Experts of a small language model.
Size: 10 layers, width 384, vocabulary 50257.
Below are experts of layer 3 (counted from 0) of a mixture-of-experts language model. Rows are named router (the router's row for the expert), gate (a neuron's input weights, with its number), up (a neuron's input weights, with its number) and show model dimensions 96-191. Each number is 50 + 10 x the weight over its row's rms, rounded and kept within 0 to 99.
After each expert's rows: a language model's description of what the expert responds to. This comes from a sample of Wikipedia text that the model never trained on.

# expert 1
router:36 55 50 55 39 52 49 49 72 37 35 48 50 46 63 46 49 46 68 49 53 47 48 56 54 41 31 49 68 38 41 44 53 47 47 40 50 49 66 51 52 45 50 41 52 51 53 35 39 53 44 45 26 64 53 46 45 42 60 52 44 50 54 52 44 61 46 53 39 50 50 26 53 73 52 42 54 41 45 33 67 48 50 61 56 49 53 55 57 46 59 64 49 38 43 42
gate0:56 58 63 63 35 44 46 44 59 32 55 43 56 39 42 59 40 57 53 64 57 40 60 45 58 57 34 45 49 37 57 40 60 57 60 53 51 41 58 66 55 32 56 45 43 51 41 31 47 47 54 54 59 61 52 59 64 59 50 60 37 47 60 60 38 59 33 61 57 45 39 48 52 32 32 49 50 51 45 41 51 48 52 42 55 53 46 47 33 43 52 57 55 69 50 57
up0:61 54 58 64 41 45 48 52 67 50 48 41 54 36 40 72 49 51 61 60 71 50 62 37 65 67 40 51 47 46 54 33 58 61 58 41 51 52 69 60 44 20 51 61 44 53 51 38 54 54 47 44 69 62 61 51 61 56 71 52 45 60 73 52 43 42 29 41 52 59 48 63 53 43 50 33 57 57 44 34 58 54 45 58 51 47 53 54 39 53 26 44 56 59 52 71
gate1:60 58 42 46 67 37 27 65 55 44 33 43 46 42 58 40 44 64 46 30 36 44 62 48 52 59 41 51 45 51 54 49 59 49 51 69 35 52 54 46 49 59 50 46 51 41 82 51 40 38 55 56 55 51 50 58 59 63 43 54 42 48 49 40 41 45 35 43 35 58 59 31 48 28 58 37 49 59 38 65 46 66 41 49 61 39 50 46 68 34 53 65 62 68 32 55
up1:58 65 47 52 67 47 37 57 54 40 44 51 47 51 57 37 35 70 65 48 52 49 41 60 49 54 34 34 51 65 53 36 52 59 34 59 41 64 58 45 43 51 50 61 55 29 83 42 39 46 64 47 51 61 46 78 55 76 40 64 46 49 62 40 47 55 49 46 40 41 75 47 63 36 48 41 49 60 43 63 45 65 30 53 65 33 47 47 55 50 65 58 70 51 64 52
It responds to: LaTeX symbols and commands in formulas (\frac, {, _, mathbf) plus word pieces of chemical, biological and technical terms like hydro, yl, ase.

# expert 14
router:55 58 40 45 44 52 49 44 46 32 37 70 39 38 29 45 72 49 60 29 51 57 54 63 78 53 50 50 68 40 36 42 57 40 52 42 48 59 49 54 45 64 54 61 56 37 47 40 60 44 49 60 57 51 63 35 30 71 54 63 53 57 77 50 50 57 63 40 50 58 51 60 59 45 54 49 57 60 49 43 51 35 45 61 50 49 45 41 54 62 48 55 51 51 44 57
gate0:44 51 46 55 56 47 56 60 34 37 45 38 44 50 52 54 40 50 52 41 44 54 40 25 51 58 53 51 56 41 54 28 21 40 41 61 49 40 45 68 38 47 56 46 43 56 70 57 50 34 71 54 47 34 60 35 65 58 40 50 43 72 47 45 43 55 61 56 43 47 55 54 46 45 63 52 41 36 48 50 55 35 45 39 67 57 42 37 65 59 36 53 59 52 46 41
up0:40 54 52 37 47 49 50 55 40 45 42 45 49 52 47 53 51 46 51 49 55 67 51 31 52 51 58 37 35 54 36 25 15 45 41 50 58 53 30 69 44 43 40 45 54 45 64 51 51 44 72 53 52 43 55 48 69 54 42 28 39 55 58 52 50 60 41 54 52 54 60 56 51 32 51 32 38 47 66 54 48 21 41 53 56 51 45 45 48 47 47 33 58 44 33 50
gate1:51 64 63 44 43 66 48 49 28 50 58 48 64 52 52 64 63 39 37 74 30 45 44 52 39 56 65 13 50 45 51 52 49 42 55 58 53 46 46 47 59 52 55 73 61 47 35 38 66 39 49 47 52 56 45 63 55 49 56 38 44 38 59 65 46 47 48 35 33 46 49 48 49 75 61 54 50 46 42 66 32 52 56 55 38 31 54 61 64 64 53 41 78 70 61 66
up1:56 55 63 48 35 56 64 51 41 53 38 45 59 45 67 68 48 56 44 55 47 59 54 49 47 49 51 20 52 61 55 48 48 51 67 53 49 42 44 51 61 50 68 76 61 61 43 42 62 19 57 41 48 50 40 52 43 54 55 54 51 34 67 65 43 63 42 43 32 48 51 44 41 64 57 54 50 52 48 61 29 66 58 60 50 39 55 51 57 65 29 41 68 48 54 66
It responds to: Pipe and semicolon separators inside table rows, usually right after a number, name, or score cell, as in results and award lists.

# expert 17
router:43 47 41 62 48 59 59 53 47 41 64 51 51 53 36 53 56 65 44 50 49 41 54 51 43 49 43 30 55 43 41 48 50 68 64 43 58 51 34 58 68 55 39 61 48 42 61 48 41 41 57 54 47 53 71 81 41 66 58 58 44 42 49 41 46 58 48 49 46 61 43 25 53 41 39 53 41 54 39 41 57 37 17 78 65 57 50 44 66 50 51 57 56 46 43 61
gate0:50 47 41 56 72 47 45 31 35 70 56 28 38 57 42 52 47 44 67 42 56 40 50 54 47 67 48 46 43 47 44 45 68 67 50 59 57 54 26 49 62 54 44 53 40 52 54 52 49 34 63 53 56 49 51 48 43 63 50 65 39 50 58 49 34 52 51 35 56 38 43 59 42 41 29 54 56 60 59 59 72 32 41 76 46 52 29 56 49 51 62 60 73 51 66 39
up0:42 52 44 59 57 46 55 48 35 73 45 46 37 79 35 63 47 48 64 48 41 47 46 52 55 56 46 42 48 32 52 45 59 70 50 46 49 42 34 42 54 47 44 47 39 59 39 57 42 47 54 52 53 51 55 42 64 56 50 62 55 52 56 60 39 51 58 36 48 52 50 53 36 42 35 53 60 53 64 49 63 29 46 53 39 47 30 56 33 48 59 45 58 41 53 29
gate1:58 61 48 56 45 48 45 36 63 33 37 57 49 42 38 52 52 73 53 66 52 59 64 44 67 35 60 37 62 44 61 49 53 42 48 42 40 44 42 49 52 42 44 52 41 46 59 54 58 52 36 57 39 59 60 53 41 57 62 59 49 51 49 35 73 54 57 60 56 43 26 37 63 37 41 39 49 53 62 63 48 53 48 69 49 60 70 50 59 60 47 44 68 47 55 46
up1:42 55 43 49 32 40 49 29 48 37 54 42 58 52 41 44 49 62 57 40 51 33 64 43 62 33 70 50 64 47 48 56 45 40 54 53 26 49 37 56 66 49 31 31 42 49 44 48 49 65 46 59 46 52 54 55 47 47 48 56 49 45 36 56 63 47 41 58 65 53 47 33 54 42 28 51 45 42 49 56 54 56 58 53 63 49 45 46 56 43 60 65 75 44 45 33
It responds to: Syllable pieces inside Japanese, Chinese, Korean, and other foreign names and titles, such as o, i, ai, ong, ō, Hong Kong, Kim.

# expert 9
router:63 51 42 53 42 60 58 67 59 60 45 60 51 76 47 45 39 57 48 30 50 38 47 68 58 60 42 38 54 56 43 38 35 49 51 54 45 48 52 54 54 47 52 43 50 45 51 42 41 40 68 48 55 40 51 64 39 61 53 61 59 45 76 71 50 44 37 46 50 50 62 42 57 41 52 37 57 53 26 56 50 59 58 74 52 57 48 35 47 77 53 54 49 36 48 52
gate0:47 62 70 54 38 43 49 53 49 59 50 32 53 48 58 49 48 39 48 36 47 68 68 44 54 29 30 46 45 61 47 30 46 59 52 63 48 55 57 48 54 50 39 30 60 47 37 35 55 61 49 29 51 43 52 43 45 59 55 60 53 48 59 62 62 57 45 47 50 32 52 47 49 46 46 39 71 50 56 59 61 60 50 41 45 42 43 54 46 37 47 42 32 78 39 70
up0:52 61 43 36 63 54 58 48 61 53 44 51 55 62 58 42 35 54 36 57 50 40 52 42 54 69 60 33 38 26 59 58 54 62 53 45 46 48 37 54 43 51 50 54 34 59 60 52 58 49 59 47 45 43 52 55 39 65 45 35 44 59 50 68 45 61 61 52 47 56 64 61 53 55 55 52 38 57 55 56 37 43 57 53 57 59 58 46 53 54 47 43 54 51 54 47
gate1:59 38 77 43 44 55 50 62 55 65 50 74 48 49 30 54 64 53 52 57 47 49 62 39 47 53 57 50 44 44 57 50 44 24 55 40 46 43 27 50 43 31 27 39 57 39 57 58 31 49 40 46 42 39 49 62 64 52 59 52 53 55 49 45 42 62 57 51 49 63 57 75 30 65 28 66 45 29 67 48 56 56 53 46 59 48 50 54 38 56 54 38 65 55 41 51
up1:61 31 36 37 34 49 43 52 37 50 55 41 63 55 50 59 46 58 56 42 41 46 45 35 51 64 47 57 58 56 54 38 62 55 53 58 52 51 47 59 43 47 60 56 46 55 43 57 58 34 59 63 42 53 21 36 43 56 36 62 43 43 57 65 55 29 55 48 35 54 39 27 66 47 59 40 45 58 54 42 61 58 47 68 43 41 63 45 58 52 52 48 45 35 48 52
It responds to: Colons after infobox or list labels, such as Born:, Released:, Coordinates:, Peak rating:, often before a date or value.

# expert 24
router:69 56 58 43 41 51 36 54 54 43 52 50 53 51 49 56 70 54 57 44 58 63 51 58 45 64 38 46 59 35 33 34 60 52 52 56 41 56 49 62 59 26 38 42 61 60 41 40 52 35 36 50 29 58 45 55 34 57 49 47 51 52 54 54 49 38 56 43 38 54 48 47 55 56 63 53 48 37 47 58 77 63 55 60 60 40 53 52 56 52 57 52 51 42 54 61
gate0:49 62 48 43 64 52 23 50 54 45 46 55 60 34 52 56 61 50 32 41 51 41 53 69 62 59 33 44 33 49 51 40 30 56 36 41 65 49 52 47 48 23 56 50 47 44 60 58 47 48 67 52 48 61 64 36 56 43 36 52 67 46 60 33 85 52 64 52 38 57 71 51 40 52 44 57 49 41 54 44 43 50 56 61 51 55 63 53 52 37 41 39 49 55 56 47
up0:54 35 52 52 55 50 40 54 50 53 50 42 68 49 49 60 59 53 47 52 50 60 47 70 78 59 53 61 41 44 50 50 48 46 63 52 58 41 68 36 49 57 46 45 51 39 68 45 54 41 73 60 48 44 64 48 42 51 33 42 70 47 49 47 60 50 61 50 46 51 67 49 43 50 46 55 62 41 56 51 40 63 37 56 58 53 51 45 60 38 48 24 55 49 63 58
gate1:64 45 36 55 49 58 28 59 56 66 49 33 50 52 50 41 51 45 61 39 58 57 54 40 78 55 46 72 59 59 40 66 50 27 48 60 37 73 55 54 50 54 53 56 44 58 44 60 50 48 56 60 59 43 56 54 63 50 61 63 40 55 43 64 48 54 39 58 63 49 63 44 61 66 35 32 64 37 30 44 54 42 44 57 38 57 63 70 40 59 53 36 54 61 47 64
up1:51 35 51 50 52 55 35 52 66 70 64 47 53 65 65 38 57 57 59 45 43 67 54 43 60 57 53 68 60 49 52 57 58 40 53 65 56 69 55 43 39 57 36 54 37 51 54 52 29 48 49 55 51 41 52 49 65 65 54 53 43 51 57 48 53 50 51 30 51 32 67 56 40 63 53 47 59 39 33 48 47 38 60 51 41 45 60 61 53 61 57 39 54 65 44 60
It responds to: Words naming sports competitions, leagues and racing series, such as Cup, Open, Formula One, Premier League, doubles.

# expert 30
router:51 43 50 48 49 55 57 38 54 57 46 35 39 31 39 38 49 58 45 51 62 53 52 60 46 52 31 31 56 38 56 45 23 25 54 45 48 55 44 56 36 45 54 42 48 55 61 35 28 49 57 50 53 68 46 57 52 52 55 37 63 58 51 49 57 76 54 38 29 55 38 49 45 44 58 42 53 35 52 45 54 48 50 46 43 48 35 49 46 48 50 58 52 54 29 52
gate0:36 46 55 33 49 69 25 55 45 45 52 56 58 53 52 54 41 56 60 38 47 56 61 47 51 57 51 57 55 57 40 56 29 54 66 47 54 55 41 61 45 54 53 65 34 54 55 55 63 44 36 69 39 53 49 44 40 42 47 38 35 39 45 55 54 60 54 45 41 54 44 48 63 57 53 43 51 62 45 45 60 43 45 36 56 66 46 49 39 41 65 44 53 59 52 33
up0:41 47 62 40 56 53 33 62 41 45 45 42 41 50 56 61 41 51 59 44 43 49 68 48 48 50 50 70 55 49 46 61 38 51 58 36 48 47 57 48 45 61 54 63 42 37 55 57 57 54 37 60 56 61 59 50 44 28 47 44 37 54 48 53 65 51 61 50 43 48 53 43 61 49 60 60 37 70 41 43 49 57 36 32 38 63 45 59 30 43 35 53 56 66 37 40
gate1:55 57 68 51 53 55 52 49 60 25 32 43 45 49 50 39 35 29 57 56 29 56 48 46 66 41 51 44 48 34 44 31 47 51 56 45 42 50 50 45 56 35 66 60 60 47 40 41 47 53 42 46 49 41 50 65 77 36 42 41 61 65 39 53 59 51 45 37 41 31 35 35 58 41 62 29 57 68 42 34 58 34 42 53 57 46 54 40 49 39 49 44 44 41 38 44
up1:63 60 48 57 51 54 37 54 67 41 51 47 45 40 55 39 57 30 40 51 41 52 52 32 53 46 59 45 68 27 58 28 54 57 55 59 40 62 38 46 55 27 53 44 48 63 45 29 51 55 46 41 56 55 45 65 46 52 49 40 59 65 52 50 48 51 50 62 46 40 34 55 38 50 57 54 68 51 45 46 44 48 30 47 68 33 51 43 40 46 54 36 58 36 47 49
It responds to: Middle and ending pieces of surnames, species and other uncommon words, such as Cand(le)wick, Finc(her), Llor(ente).

# expert 29
router:50 48 29 57 46 38 54 31 57 50 53 53 43 37 50 45 53 49 42 22 49 46 52 50 74 63 50 55 63 44 31 47 44 51 62 53 54 40 51 53 66 55 63 63 62 41 53 55 55 44 43 58 59 72 47 51 50 50 59 48 53 55 64 47 40 53 71 31 52 54 43 55 44 41 48 47 54 55 48 39 53 52 55 59 53 62 52 47 45 45 59 76 39 47 44 48
gate0:42 54 56 42 57 48 55 43 53 63 37 45 44 48 58 56 58 54 45 39 61 45 34 52 61 52 51 46 52 30 49 49 45 52 51 45 49 39 35 52 50 64 46 46 47 45 50 34 58 50 52 46 50 40 51 49 54 40 67 54 49 36 64 34 34 62 46 51 36 60 50 53 56 43 39 63 50 45 34 36 51 46 51 33 66 46 51 53 38 63 56 56 47 54 57 45
up0:68 60 60 58 57 41 61 59 39 48 35 35 54 63 52 61 61 44 43 49 52 58 51 60 49 45 40 54 55 51 55 59 60 60 49 61 55 48 31 40 54 49 47 63 45 45 59 34 63 55 42 33 44 45 50 42 58 59 56 59 62 27 69 41 35 56 54 46 44 55 55 26 59 51 41 54 48 57 41 50 56 45 41 49 49 54 55 54 49 60 42 55 53 47 47 40
gate1:69 45 38 69 41 59 52 53 55 68 50 46 45 47 31 53 56 49 53 56 53 47 60 47 64 37 61 61 47 40 44 60 36 38 24 58 39 48 47 52 51 55 53 41 42 76 55 42 49 43 45 33 38 35 55 53 44 35 54 54 49 56 37 49 75 61 49 50 46 68 35 68 40 37 34 55 56 52 49 38 55 49 60 58 56 53 50 46 36 34 52 42 43 53 47 50
up1:54 34 47 56 45 48 45 40 43 39 56 41 43 25 33 51 56 59 49 52 40 42 77 47 79 42 51 49 45 43 57 47 51 36 42 53 42 41 48 48 75 52 55 43 39 62 47 55 63 55 34 52 45 39 52 52 58 68 50 61 49 63 44 49 54 60 62 32 61 52 44 53 47 41 37 62 58 48 53 43 50 43 57 50 59 45 59 28 50 31 52 46 56 47 47 50
It responds to: First pipe after a row number or date at the start of table rows, plus colons, hyphens, and dashes in infobox and list lines.

# expert 0
router:57 59 49 40 47 53 47 54 53 48 43 61 54 58 41 63 60 54 57 47 42 55 54 48 46 49 51 50 56 35 34 25 40 49 53 48 52 63 32 67 48 35 51 60 48 51 58 47 57 49 45 46 35 59 48 51 45 73 67 35 51 42 56 39 53 58 59 46 55 53 46 50 47 52 47 51 47 42 57 39 84 39 34 59 75 44 45 68 49 53 73 59 48 50 49 48
gate0:56 29 46 50 57 53 46 49 43 38 63 59 63 41 49 47 59 54 55 38 45 47 53 36 41 68 71 55 46 38 39 59 43 58 48 50 34 61 64 58 41 45 66 60 35 42 38 31 35 43 54 55 46 63 53 62 56 55 43 31 45 49 47 45 44 71 60 56 40 57 47 47 53 50 50 30 46 73 48 32 17 50 50 20 40 37 46 45 53 60 49 54 53 63 53 37
up0:54 37 49 52 57 58 51 52 62 51 64 63 46 36 48 42 56 54 56 68 54 43 45 36 50 53 56 61 39 43 53 47 46 66 58 50 33 64 73 54 35 44 62 54 46 49 52 42 42 41 49 47 60 79 48 49 50 45 55 30 49 45 46 45 34 67 61 50 43 46 53 48 54 60 53 31 36 70 43 31 51 56 56 42 48 28 48 57 67 48 54 49 47 54 56 58
gate1:24 61 44 63 54 72 50 53 57 48 54 59 64 54 47 49 56 38 50 62 27 58 52 41 54 27 43 40 45 47 31 40 34 60 75 50 72 48 66 45 34 49 54 74 54 40 48 57 45 42 53 61 49 50 51 55 50 81 52 63 46 46 56 50 53 32 63 57 49 54 46 67 59 55 30 56 40 34 55 41 57 50 57 55 36 51 49 56 66 46 52 40 59 55 34 58
up1:23 53 68 48 51 62 44 55 55 36 54 50 64 69 63 51 44 45 36 39 43 51 51 34 42 38 43 52 44 39 38 38 24 49 67 49 50 43 50 45 48 30 47 56 68 31 49 54 49 57 54 47 68 56 79 42 59 65 53 51 37 43 62 45 71 43 51 65 55 56 63 43 54 43 39 60 42 47 45 41 58 45 48 41 62 75 44 44 64 38 49 56 55 57 35 58
It responds to: Early pieces of proper names, often surnames or sports and racing terms in tables, such as Bl(aney), Mc(Le)ish, Ros(heuvel).

# expert 2
router:64 60 39 52 47 59 79 54 56 44 62 32 37 39 67 36 51 59 63 47 48 29 46 53 40 58 28 43 39 42 49 44 33 33 52 37 47 57 45 60 40 46 41 59 53 51 55 24 30 42 52 51 41 33 68 48 37 54 51 64 66 49 69 49 41 60 68 44 44 47 60 53 52 58 58 48 48 66 44 64 55 63 61 43 58 32 52 43 43 67 41 61 57 52 42 49
gate0:32 41 43 59 53 49 58 48 57 57 52 57 26 41 49 30 54 66 56 61 42 49 29 47 47 59 37 46 47 41 61 48 44 30 76 62 54 35 49 53 47 41 46 54 42 64 53 50 66 54 71 48 45 63 55 52 38 42 52 63 42 45 45 51 34 48 54 52 35 39 59 65 57 60 57 57 53 53 50 44 58 51 55 45 44 58 47 48 54 49 58 52 49 71 32 54
up0:34 52 53 30 58 53 42 44 44 39 45 70 41 45 42 33 52 64 55 53 37 58 31 40 41 58 57 41 40 46 64 35 31 39 54 42 60 47 54 58 41 77 51 64 62 60 48 55 50 62 55 52 54 49 50 53 44 39 42 56 51 31 39 45 51 53 48 47 57 45 68 57 55 64 52 54 37 42 55 40 63 48 40 45 47 57 53 54 60 30 51 58 50 58 54 57
gate1:46 51 53 55 45 52 45 61 47 51 56 38 63 56 43 30 62 50 48 45 50 41 30 47 68 52 42 46 55 71 52 53 54 43 48 56 52 49 47 56 52 55 34 77 41 37 56 46 32 32 45 40 68 60 55 37 62 36 42 69 50 58 50 59 48 57 45 34 59 62 29 51 50 29 61 47 41 48 41 50 48 41 34 43 44 61 51 49 58 49 65 45 53 73 47 51
up1:54 58 52 45 32 61 32 59 46 36 63 36 50 38 56 49 55 53 42 40 51 55 38 54 51 63 53 49 49 57 40 51 43 57 52 64 56 63 42 63 54 54 39 61 37 33 46 43 56 37 45 45 52 45 51 40 42 55 51 69 44 45 50 73 40 58 63 37 48 51 28 48 58 32 57 46 36 44 49 47 46 51 38 33 63 57 57 31 53 57 57 42 56 71 48 48
It responds to: Nouns and word pieces in premodern history and royalty text, like king, army, Roman, temple, Ottoman, and the Part in battle infoboxes.

# expert 22
router:51 58 48 37 44 54 65 54 62 64 41 59 27 48 61 59 61 42 31 37 44 52 38 47 75 62 49 48 57 46 51 32 30 44 56 50 59 38 48 58 45 35 49 46 54 52 62 62 47 42 47 51 44 45 47 55 58 55 68 50 57 42 56 53 62 62 54 45 47 53 63 47 50 36 37 53 55 43 34 38 58 45 36 62 55 52 51 61 52 50 57 56 43 52 52 43
gate0:45 54 64 60 46 62 69 50 51 55 47 53 39 49 55 43 45 55 65 38 65 62 60 37 48 43 58 59 62 53 56 40 43 50 32 38 38 35 58 42 60 45 48 39 51 46 53 49 43 53 28 46 35 54 62 37 63 53 63 67 60 56 66 48 56 42 49 43 52 63 53 44 41 43 76 64 55 60 46 34 50 57 49 42 54 57 53 70 45 57 45 53 58 65 46 49
up0:51 63 59 63 50 66 71 55 55 57 46 42 32 56 45 45 41 37 52 34 63 49 57 42 62 45 63 59 45 50 64 33 43 47 52 51 60 47 50 44 43 41 59 43 54 46 63 50 37 54 25 47 31 59 46 37 46 65 55 57 58 61 60 54 52 44 48 52 44 54 57 40 41 53 82 65 49 53 43 43 46 44 40 55 46 46 46 61 44 41 54 53 49 53 66 38
gate1:58 47 51 48 57 56 54 40 49 37 46 72 69 56 26 39 35 75 44 47 54 44 47 51 42 48 63 38 50 51 52 58 61 68 56 69 57 52 65 55 44 46 48 44 55 46 51 58 54 65 60 54 28 50 53 39 63 60 31 34 32 55 39 51 48 47 47 65 59 54 68 39 56 50 49 43 45 55 61 57 46 53 48 47 38 45 49 46 48 52 41 45 64 57 46 41
up1:68 39 52 40 58 65 48 50 42 34 50 59 57 47 32 43 54 68 46 50 60 43 55 45 46 45 65 65 53 38 70 42 43 57 44 58 47 50 80 50 47 30 56 49 43 31 35 47 54 62 61 61 50 52 51 46 57 70 50 43 46 48 43 41 58 48 55 70 61 61 64 54 57 44 50 43 52 49 43 62 54 69 57 54 50 49 48 53 53 62 56 45 62 61 50 52
It responds to: Possessive 's and pronouns his, her, its, their before a noun, as in city's history, during his lifetime; also known in "also known as".

# expert 27
router:69 49 41 30 62 41 41 36 44 53 44 66 57 59 39 54 60 51 22 47 52 44 53 61 49 46 46 38 54 40 51 36 65 52 53 46 50 56 61 60 56 62 51 53 50 53 42 47 41 32 60 51 35 48 42 53 53 45 50 34 44 29 50 47 44 53 42 52 54 50 67 30 57 55 47 28 54 41 59 47 47 48 53 70 39 39 44 49 74 50 66 46 68 45 56 43
gate0:52 60 55 33 47 44 51 55 52 31 48 43 56 54 47 55 42 46 72 41 36 20 52 51 45 57 45 52 48 52 50 46 50 56 36 54 41 66 48 50 43 48 52 57 47 45 39 46 69 47 49 46 40 54 46 28 44 38 46 60 70 55 55 42 42 49 77 64 47 42 47 43 17 41 40 29 42 56 57 63 49 57 43 53 61 62 40 46 44 54 59 47 58 66 51 56
up0:56 53 52 49 57 44 49 65 42 40 62 62 52 65 53 59 69 43 61 56 51 36 63 60 47 56 64 53 47 55 56 39 52 47 40 47 52 58 67 58 41 40 46 48 42 48 34 33 51 40 37 42 41 50 61 42 44 31 49 60 44 51 53 40 37 62 73 41 53 39 36 54 39 28 56 49 45 46 66 59 43 64 54 51 41 51 53 66 41 58 53 34 65 49 60 48
gate1:47 48 55 42 29 54 53 52 49 48 71 49 54 50 53 39 37 36 45 38 45 51 26 67 74 46 50 37 48 46 38 40 47 52 57 49 35 41 31 38 44 33 56 42 55 47 41 56 43 54 43 73 60 62 52 50 56 67 35 48 46 70 40 58 63 61 52 64 50 50 64 59 51 53 65 52 50 55 32 44 59 51 64 27 39 46 21 50 49 50 47 57 55 55 26 56
up1:44 59 63 29 37 52 46 49 41 50 52 59 52 60 18 34 36 52 59 33 45 59 43 45 73 47 52 36 42 37 42 46 59 66 59 51 21 56 37 34 47 39 50 44 69 41 40 48 57 57 38 76 45 68 52 54 68 55 54 42 39 64 40 50 67 50 55 49 30 55 68 43 44 64 61 54 55 52 49 34 54 58 48 27 49 41 36 40 44 36 48 46 59 53 55 54
It responds to: Nouns about railways, aircraft, engines, broadcasting and services, such as station, transmission, railway, signal, service.

# expert 11
router:55 54 50 48 39 57 44 56 83 40 43 43 48 53 47 40 36 54 58 52 47 67 37 45 71 42 20 42 52 43 60 51 29 30 50 45 71 45 56 58 55 62 56 60 31 52 50 38 50 43 61 65 56 62 56 61 41 57 48 51 35 54 62 48 55 45 41 46 41 48 41 54 58 63 55 57 55 46 42 43 49 72 49 58 42 49 56 66 56 57 40 60 46 62 41 59
gate0:49 35 77 59 55 50 41 36 67 55 50 44 60 45 44 42 31 60 45 36 63 64 53 52 73 36 75 53 66 48 54 65 39 40 51 33 74 44 48 56 49 49 69 35 44 67 45 43 51 37 48 60 52 73 50 34 37 65 50 36 42 45 67 47 56 62 44 45 70 48 44 50 41 54 61 48 48 48 63 58 48 56 49 59 65 33 38 39 25 64 44 48 42 30 46 50
up0:45 35 68 36 52 67 62 38 61 48 61 29 51 33 56 58 46 55 42 37 55 48 64 67 63 45 57 40 69 41 58 58 45 44 67 44 65 46 41 52 59 34 67 35 57 55 52 60 57 49 47 49 63 67 44 48 46 42 62 40 40 45 50 54 65 61 47 39 54 57 44 47 51 63 53 44 37 53 63 60 55 60 55 58 44 44 63 27 28 44 60 29 45 38 32 40
gate1:30 47 48 47 62 60 43 71 35 44 54 53 54 48 39 40 61 51 51 43 57 51 29 47 53 48 41 49 36 70 46 44 35 31 54 57 37 59 47 57 46 48 52 34 42 52 49 50 43 63 46 38 51 46 66 46 51 59 56 75 50 58 47 42 33 45 46 60 60 40 51 58 40 40 57 39 64 46 35 33 51 43 51 60 42 48 56 52 54 53 43 48 45 49 62 66
up1:52 54 62 31 47 68 47 68 43 29 48 51 58 54 42 32 58 40 55 50 55 47 23 49 52 48 45 46 52 53 45 38 46 36 66 54 45 52 46 48 48 46 48 20 37 75 33 52 47 72 26 52 59 39 62 37 64 55 56 62 29 62 80 54 48 48 48 44 72 50 43 67 49 38 58 52 65 54 39 37 38 38 40 35 41 56 70 57 44 55 63 51 58 48 48 61
It responds to: Four-digit years in running text and in year columns of tables, after in, a, or a pipe, such as 2011, 1952, 2020.

# expert 28
router:52 47 57 56 39 39 37 51 73 45 41 55 29 60 54 64 51 60 54 46 61 45 48 50 58 59 47 44 45 48 35 33 38 68 44 51 67 37 60 57 69 63 61 64 39 54 60 59 52 41 61 61 59 45 45 48 26 74 59 62 51 42 55 62 58 48 43 46 57 58 59 49 57 51 42 41 52 65 56 64 49 33 34 58 71 51 29 36 52 51 56 57 41 42 47 38
gate0:46 55 49 28 59 37 44 53 52 38 64 42 32 27 59 53 51 35 57 34 65 60 54 49 59 47 48 58 33 60 50 44 45 41 49 45 51 44 49 48 47 49 42 40 55 49 41 55 61 35 50 40 43 32 58 43 45 53 60 52 39 65 53 38 51 52 42 48 48 54 33 38 61 48 41 41 50 42 54 50 52 34 47 56 58 49 45 38 61 54 50 62 48 34 59 53
up0:41 42 36 42 51 38 49 55 59 43 60 51 49 39 51 55 49 41 65 39 50 75 57 54 44 39 49 57 30 56 64 50 45 39 52 47 46 52 42 51 46 66 38 41 37 43 54 50 49 40 51 44 45 40 48 43 43 45 50 55 49 73 59 50 46 53 31 53 45 55 35 39 45 48 41 44 34 44 50 54 45 36 39 52 51 54 51 34 34 54 57 68 45 41 47 51
gate1:52 38 59 66 44 44 51 47 65 45 54 66 39 54 50 53 64 47 53 48 37 65 53 48 44 74 48 50 44 37 65 41 58 60 50 37 36 51 38 46 68 46 67 52 61 47 43 51 56 47 37 64 47 60 48 41 47 50 76 52 58 50 47 64 48 59 61 54 48 46 33 45 62 49 55 50 49 36 45 60 43 53 46 34 54 44 45 55 39 50 64 49 41 42 48 50
up1:55 55 62 67 46 52 62 57 55 39 46 45 45 47 57 57 51 54 62 58 45 73 43 41 52 53 38 62 54 32 58 37 66 67 52 28 29 62 61 62 57 52 52 25 54 46 48 51 61 42 45 56 48 44 44 53 50 61 57 61 63 49 49 63 60 59 34 43 55 58 43 52 52 41 44 32 46 59 37 58 60 60 44 35 54 54 35 40 48 46 51 38 48 58 38 60
It responds to: Prepositions for, by, with after verbs or nouns, and infobox field labels like Known for, Genus, Died, Children, Nominated.

# expert 19
router:32 47 50 55 31 46 45 65 59 49 34 29 44 67 52 42 49 58 53 51 38 43 44 53 38 51 50 34 63 40 67 34 54 34 55 41 57 45 37 62 62 43 45 50 49 55 58 53 31 52 60 54 42 46 54 58 44 40 58 46 60 53 59 61 45 48 57 41 68 37 68 39 64 40 58 54 38 53 24 63 47 57 55 50 45 65 36 49 51 51 46 68 56 53 36 50
gate0:55 44 48 68 64 41 43 66 65 36 54 44 53 71 43 49 56 47 43 54 40 37 56 46 50 50 44 22 69 71 54 49 50 41 48 48 40 63 45 46 49 53 42 47 44 43 49 51 55 44 59 42 37 35 37 58 53 44 52 54 49 46 52 50 73 49 60 56 58 66 45 49 55 56 50 46 37 58 56 41 47 54 61 48 61 49 64 39 68 54 47 44 63 35 51 49
up0:54 40 52 58 61 49 43 66 65 41 44 51 66 46 32 48 42 40 45 56 32 40 57 42 38 67 38 37 65 60 48 55 48 29 60 53 32 51 50 52 56 49 36 41 41 44 60 41 54 53 63 43 54 44 29 45 53 43 47 50 50 43 41 58 62 52 46 53 55 53 30 58 42 69 61 41 42 64 70 49 51 46 65 51 50 56 56 32 62 48 41 46 54 42 43 50
gate1:46 47 44 59 44 48 46 52 68 37 72 66 51 64 49 51 37 55 53 47 43 54 49 55 43 53 40 34 55 40 58 50 47 46 52 63 50 44 41 59 52 61 56 50 50 41 61 39 53 50 51 40 60 70 58 62 34 58 51 37 47 46 36 45 37 41 48 54 40 56 64 45 50 39 49 40 67 50 45 56 39 42 48 37 57 61 53 28 55 74 53 60 59 62 46 41
up1:64 55 50 44 40 42 40 60 71 47 61 57 54 61 37 36 38 65 44 34 40 60 43 43 43 66 44 37 53 51 49 31 39 44 26 62 44 49 58 70 49 57 46 53 51 39 61 36 47 43 49 49 52 59 53 59 52 63 45 47 49 71 64 61 31 62 51 51 40 44 47 56 57 39 64 54 66 51 40 57 52 52 53 45 52 52 61 45 73 43 55 51 47 47 49 44
It responds to: Country, state and city names such as Ireland, York, Pennsylvania, and final pieces of foreign surnames and places like -sen, -cke, -ville.